Weights of a small mixture-of-experts language model, trained from scratch on English Wikipedia: width 224, a shared expert of 256 neurons.
Below are experts of layer 5 (counted from 0) of a mixture-of-experts language model. Rows are named router (the router's row for the expert), up (a neuron's input weights, with its number) and show model dimensions 0-223. Each number is 200 + 40 x the weight over its row's rms, rounded and kept within 0 to 999.
Before each expert's rows: "comes after" lists some tokens at least twice as common just before its tokens as in all text. This comes from a sample of Wikipedia text that the model never trained on. Tokens count by the router's weight.

# expert 3
comes after: " |", " by", "-", ":", "|", ";"
router,194,283,212,199,232,172,233,277,219,176,207,164,212,162,232,184,113,208,188,203,186,228,193,176,245,178,212,93,230,227,215,150,262,192,224,158,192,194,188,140,219,200,192,155,168,249,167,323,140,194,218,237,175,181,209,177,178,179,202,242,211,185,211,193,246,160,200,167,156,247,238,178,173,193,178,160,201,225,192,195,227,268,246,188,150,264,168,132,170,135,132,157,185,210,276,177,287,138,225,230,187,126,278,215,205,186,158,182,218,238,237,200,207,222,223,188,219,177,233,216,177,208,199,217,250,195,189,156,213,205,194,220,232,230,171,162,254,274,265,189,220,232,222,229,230,128,129,126,169,96,198,223,145,169,209,254,198,190,118,243,199,221,138,165,182,168,189,144,241,87,199,174,195,282,206,203,195,161,195,203,227,227,230,219,271,163,226,141,226,226,199,213,248,267,243,161,158,128,167,250,184,278,204,213,234,218,242,160,187,262,259,263,234,196,244,188,153,175,269,176,250,220,137,185
up0,195,159,146,197,199,197,177,189,130,137,256,273,235,263,148,180,268,194,199,225,195,155,264,210,163,243,139,292,170,198,176,139,199,228,223,224,197,194,212,258,170,125,188,190,199,267,195,251,164,152,197,174,262,201,171,175,202,199,195,153,196,193,198,180,224,183,266,176,222,205,268,182,265,187,212,136,208,138,228,219,130,211,189,188,203,185,177,164,194,156,158,188,239,249,201,198,162,225,194,177,182,227,299,192,200,205,180,248,197,202,198,160,230,205,183,141,221,325,187,200,203,205,175,221,240,199,193,64,173,165,179,133,257,201,200,188,221,180,158,182,268,200,198,242,194,293,171,242,289,173,200,211,190,239,202,169,155,263,186,133,193,205,180,262,130,225,180,156,213,249,215,190,223,223,220,230,203,257,211,200,238,212,64,240,230,311,218,175,193,179,168,295,145,218,273,194,123,192,208,189,200,201,163,208,196,204,297,190,229,195,218,206,213,226,222,202,192,243,116,166,203,208,266,195
up1,181,187,254,185,212,212,192,189,251,201,204,241,197,241,186,199,203,131,215,226,209,201,190,246,200,207,267,232,180,335,202,197,298,169,151,209,90,262,201,238,201,322,172,232,356,159,290,216,185,190,194,285,201,183,197,177,138,202,214,237,209,201,193,134,189,268,190,163,187,167,187,129,208,146,209,212,187,222,209,200,183,183,203,227,196,219,156,210,226,199,186,263,240,176,242,204,165,87,207,306,185,204,231,200,195,208,190,222,195,129,175,242,197,199,179,200,262,227,154,146,188,205,185,200,232,226,157,172,192,191,255,243,203,206,188,202,251,243,214,204,203,211,203,219,196,188,111,200,191,309,201,183,120,211,199,161,193,250,185,226,205,180,211,148,157,160,156,134,193,184,189,209,209,214,178,169,250,183,195,152,155,205,246,206,188,249,182,186,186,152,188,202,218,197,207,226,201,115,197,217,140,202,180,196,266,199,238,94,203,183,206,315,265,190,170,263,226,123,202,126,202,219,181,212
up2,194,226,221,339,197,187,158,133,203,139,185,219,182,208,172,191,244,176,139,189,81,239,193,195,238,175,190,193,277,191,171,161,213,225,295,216,229,190,184,207,229,202,177,189,202,245,204,201,216,219,158,174,194,207,135,198,217,204,172,226,202,161,216,247,160,168,185,151,239,153,270,193,196,205,219,191,196,197,222,188,208,200,114,184,223,197,149,105,173,244,153,207,175,176,203,281,312,145,222,239,147,210,186,177,199,159,203,142,189,235,202,233,199,186,203,218,181,200,195,209,201,198,169,212,205,283,209,278,170,152,190,147,186,183,211,215,218,221,212,227,290,193,210,180,221,210,220,190,223,240,216,218,217,141,146,207,212,152,198,275,171,255,212,197,237,67,198,218,254,190,221,223,201,231,190,223,204,197,199,145,283,196,191,192,286,208,115,201,234,141,206,201,196,132,189,220,146,98,261,242,195,96,250,251,283,145,160,195,118,221,182,220,249,221,283,200,214,161,202,169,266,222,154,177
up3,198,181,169,229,176,202,162,129,75,203,160,245,189,86,179,151,163,183,262,201,184,232,188,246,230,199,185,197,197,196,175,233,186,231,123,231,194,212,194,244,170,204,170,236,221,208,254,145,191,187,213,139,204,211,207,257,139,146,200,252,243,230,234,134,197,181,231,256,201,210,177,160,212,225,221,249,202,239,215,225,220,215,195,202,234,176,199,256,194,209,211,173,188,192,200,219,126,190,226,113,204,249,189,194,196,90,180,123,204,264,202,185,193,217,329,294,128,189,188,310,187,257,83,216,232,193,171,204,125,199,151,139,187,206,201,153,111,146,203,145,193,232,151,228,194,156,217,226,239,221,190,204,201,204,204,200,222,298,175,180,202,203,210,214,214,226,207,183,256,193,226,135,237,265,204,151,189,188,259,127,173,206,207,203,178,182,212,216,207,204,169,237,185,196,195,198,169,132,175,192,236,195,174,153,270,178,206,198,222,213,230,245,200,271,193,192,114,177,176,207,199,309,303,190
up4,208,216,195,216,218,175,111,210,249,198,163,185,201,197,235,203,198,118,167,224,146,235,205,184,264,161,108,202,173,201,138,181,168,213,213,189,186,198,216,176,158,208,213,197,166,235,198,90,180,210,208,205,122,206,127,161,194,210,206,215,267,194,84,316,198,200,284,256,221,138,181,182,185,151,199,214,201,204,171,245,196,195,211,164,166,210,287,191,174,104,199,171,261,197,182,167,193,193,199,318,277,203,139,188,211,206,130,166,264,195,82,227,200,214,195,205,235,270,300,209,232,173,223,198,213,313,230,209,228,155,187,199,208,182,174,253,270,193,197,121,220,171,109,129,249,190,238,218,201,187,162,218,197,200,198,181,204,237,216,249,222,202,174,255,201,203,263,208,196,157,234,205,197,230,205,216,154,177,206,141,181,199,228,180,204,204,206,216,201,157,202,184,204,130,293,187,197,184,199,201,125,210,218,259,238,170,181,214,167,177,147,318,199,249,197,195,212,201,241,241,197,227,209,229
up5,206,196,203,190,180,194,202,240,222,194,266,232,213,199,171,290,198,247,209,181,165,211,208,195,240,191,206,192,177,221,184,294,222,192,196,238,189,171,205,176,236,305,137,205,223,184,187,201,202,196,262,201,189,216,176,197,127,120,201,122,295,176,206,213,250,206,201,196,147,223,264,148,160,182,125,225,182,122,232,185,284,50,164,150,261,187,165,205,213,222,202,117,170,183,188,315,193,185,188,202,141,205,221,179,196,227,273,209,203,187,207,205,183,243,206,260,201,149,210,231,229,264,200,226,200,279,202,131,163,116,189,167,219,140,189,188,170,215,260,207,200,263,258,185,163,186,225,120,212,212,199,241,124,201,201,207,202,208,213,173,197,211,203,198,232,178,197,203,254,143,180,220,196,62,179,220,222,203,193,224,237,100,183,157,283,195,246,199,270,188,204,183,200,200,159,249,237,222,192,155,200,196,279,203,198,208,206,229,344,212,173,193,154,207,182,202,177,186,203,210,143,198,178,211
up6,218,220,168,189,199,176,185,256,256,145,186,177,209,217,243,220,136,172,198,169,241,188,178,332,341,142,200,196,234,227,202,109,251,208,222,203,219,277,218,273,127,294,111,228,204,220,194,223,202,186,205,200,186,284,201,202,199,204,214,152,237,186,251,181,175,152,231,248,224,204,186,214,198,187,193,250,200,114,166,207,232,187,238,251,236,201,152,203,162,208,213,113,193,196,160,235,192,87,182,244,208,132,301,172,178,197,233,221,196,222,141,263,204,201,189,218,291,191,200,169,183,152,197,204,203,223,203,142,187,160,248,249,275,169,254,129,207,203,251,169,277,192,207,285,183,214,181,125,252,232,211,164,244,209,208,189,231,199,208,106,159,177,190,162,156,185,146,215,190,151,199,174,215,219,205,207,217,203,169,195,205,158,131,160,173,170,255,204,220,176,182,152,232,197,101,255,226,138,169,207,254,200,219,159,204,182,203,202,198,162,195,159,132,178,171,218,201,206,157,259,191,207,161,203
up7,160,201,192,198,236,234,206,264,124,158,105,128,190,235,210,125,203,234,211,170,174,142,194,102,68,198,198,214,195,204,199,167,204,181,214,120,99,201,231,199,189,259,206,216,281,204,190,82,305,203,271,186,251,126,210,168,195,217,202,212,120,188,250,222,188,252,247,205,196,232,258,209,144,169,174,196,151,203,207,223,227,215,196,171,248,200,194,203,207,178,197,173,211,181,203,182,250,210,227,166,163,111,194,148,189,195,197,266,200,229,196,190,212,201,253,190,186,146,219,207,242,216,220,180,284,190,158,161,171,196,192,197,181,219,161,262,253,235,202,185,173,263,175,201,239,226,111,194,202,169,205,299,158,182,208,156,75,135,228,219,140,211,241,220,162,215,210,190,207,169,184,199,201,198,203,201,207,174,220,198,215,277,200,188,264,196,154,262,234,200,312,280,207,202,200,181,159,232,169,188,197,225,229,251,175,317,212,229,186,177,198,203,178,210,261,203,211,200,188,208,266,215,227,199
up8,200,270,203,297,215,178,276,232,210,181,143,217,167,200,200,192,202,207,178,184,222,197,188,184,150,206,295,127,144,152,221,129,184,272,196,176,265,194,155,89,242,193,266,202,160,253,194,160,174,162,201,193,182,207,227,177,94,186,194,197,147,202,222,179,219,114,202,262,194,204,229,199,200,167,264,195,224,204,110,190,159,158,209,231,258,235,192,223,177,231,203,168,230,246,264,208,204,204,173,211,193,206,183,204,181,122,195,169,139,134,192,200,173,172,191,192,204,161,213,191,226,126,201,214,186,207,208,199,226,203,211,198,213,247,28,205,210,213,165,224,311,245,195,275,214,217,145,163,229,131,286,224,174,201,194,109,83,243,169,206,201,182,155,201,202,198,163,249,141,211,205,222,262,244,209,164,153,141,217,182,247,217,230,206,166,274,297,197,210,187,201,220,195,189,246,149,208,206,215,248,223,219,176,207,200,169,226,276,243,165,206,200,198,196,207,146,229,222,212,187,262,161,227,186
up9,203,226,220,191,190,196,173,218,163,202,235,193,76,203,191,220,197,236,152,199,248,197,157,208,263,174,228,191,239,177,181,166,47,217,224,132,211,188,224,237,207,211,210,178,191,210,190,144,199,181,229,232,197,201,200,187,186,188,166,203,203,188,204,155,194,201,211,198,199,216,171,201,214,175,215,175,268,199,172,178,197,205,210,226,197,200,226,207,201,360,205,237,238,284,204,215,215,209,181,125,223,219,204,199,158,178,203,238,187,202,163,175,197,186,235,113,283,190,203,230,143,244,211,262,200,175,181,213,181,124,198,163,211,197,206,184,276,213,206,207,257,235,197,193,202,96,189,121,169,200,166,196,194,145,182,215,200,195,163,162,209,193,214,205,175,222,59,182,188,142,302,293,152,180,235,214,202,193,165,206,199,204,157,137,195,197,207,206,217,208,206,205,283,157,177,201,162,204,116,201,154,201,287,188,272,211,324,200,205,164,143,154,314,250,200,325,202,187,204,182,268,216,210,223
up10,206,201,157,200,160,263,185,205,199,208,202,205,201,189,260,228,179,226,197,104,198,182,166,176,197,282,198,227,241,215,159,168,264,232,238,209,191,153,186,246,205,196,198,220,214,245,133,212,263,222,216,275,193,164,213,190,201,168,200,176,213,192,195,194,213,188,202,195,177,195,170,183,202,215,188,146,203,169,234,200,172,248,213,207,235,199,180,203,204,187,196,206,194,169,185,199,222,195,185,173,195,138,192,201,261,223,109,246,239,190,180,112,167,238,264,120,38,177,143,232,229,200,200,215,257,181,275,192,198,199,173,124,206,178,185,208,261,185,198,197,192,267,249,144,250,149,213,145,193,222,312,208,176,214,201,247,193,207,138,184,160,164,243,189,226,196,200,210,233,128,240,224,207,224,235,197,300,179,174,223,205,343,183,189,328,260,208,219,207,162,229,192,100,194,176,112,273,237,208,204,185,138,201,230,181,197,190,193,194,223,202,241,204,199,189,201,199,193,306,239,170,109,221,321
up11,234,200,195,189,187,122,211,222,207,132,199,191,146,236,141,170,219,197,204,206,167,205,257,188,186,194,247,177,155,260,245,206,261,237,209,179,267,207,138,183,221,188,201,207,162,202,198,191,248,192,198,173,203,199,176,228,245,194,182,160,133,203,231,150,193,164,169,229,202,157,256,184,132,173,93,199,233,201,208,204,210,194,228,120,199,205,350,191,204,198,221,258,207,209,193,206,281,179,225,170,210,176,188,198,132,186,199,202,210,229,241,204,201,252,221,178,176,213,252,184,209,238,198,193,192,129,217,193,205,293,182,235,283,161,248,192,129,246,192,236,199,225,190,215,177,182,154,204,248,208,185,220,257,180,285,155,223,184,206,287,182,289,193,159,166,189,154,49,210,242,174,197,204,200,177,181,67,207,208,145,182,211,153,206,218,248,249,171,227,187,122,311,180,186,184,74,222,133,201,203,194,177,200,181,193,217,209,198,144,258,214,134,186,189,212,196,261,264,241,206,217,199,124,182
up12,214,217,204,177,279,276,154,250,177,279,206,264,128,217,245,201,189,195,168,240,223,120,156,112,191,148,164,213,198,232,177,126,197,202,252,210,215,202,198,177,183,205,165,177,224,201,190,178,177,189,227,185,222,109,154,219,341,204,266,224,239,151,178,261,160,211,212,181,181,193,181,97,194,157,205,196,251,204,193,275,208,166,156,196,219,140,179,203,199,200,225,99,307,171,117,158,206,204,181,108,199,180,173,210,210,198,283,224,147,207,173,239,196,177,202,154,228,306,213,221,207,145,228,201,198,172,233,178,187,185,180,225,166,232,203,183,214,199,204,283,200,220,231,213,98,216,192,250,217,236,221,201,236,230,177,197,201,250,161,166,189,230,227,179,200,164,97,196,199,154,210,213,135,255,265,162,204,190,196,171,231,198,228,168,219,154,279,224,152,217,216,215,236,198,229,201,189,231,228,178,170,204,263,246,209,129,225,200,192,275,213,143,181,190,204,206,159,272,224,206,211,72,194,197
up13,214,138,172,198,184,150,215,150,121,229,192,269,126,198,112,254,175,196,195,199,169,171,152,227,205,193,251,186,226,180,118,228,233,185,182,203,149,139,176,189,278,162,302,271,215,198,163,183,199,221,154,200,232,192,190,250,233,222,228,141,244,206,199,280,200,201,201,204,214,214,177,192,329,177,219,206,196,199,176,190,181,198,302,177,202,204,172,195,198,216,147,194,159,322,209,253,180,274,253,189,159,204,206,189,196,199,169,204,155,206,208,201,238,240,198,217,161,155,163,279,214,187,144,198,184,198,219,255,238,194,213,286,194,200,135,181,206,197,208,153,110,194,278,260,240,194,166,216,206,222,317,347,123,256,224,175,217,273,268,254,201,169,196,235,231,178,223,202,202,202,219,232,180,200,182,199,211,148,188,222,179,245,202,143,145,204,202,259,172,209,174,184,244,221,205,217,215,190,186,207,186,146,174,206,200,171,198,191,158,193,193,175,176,281,195,198,179,205,192,196,171,219,59,169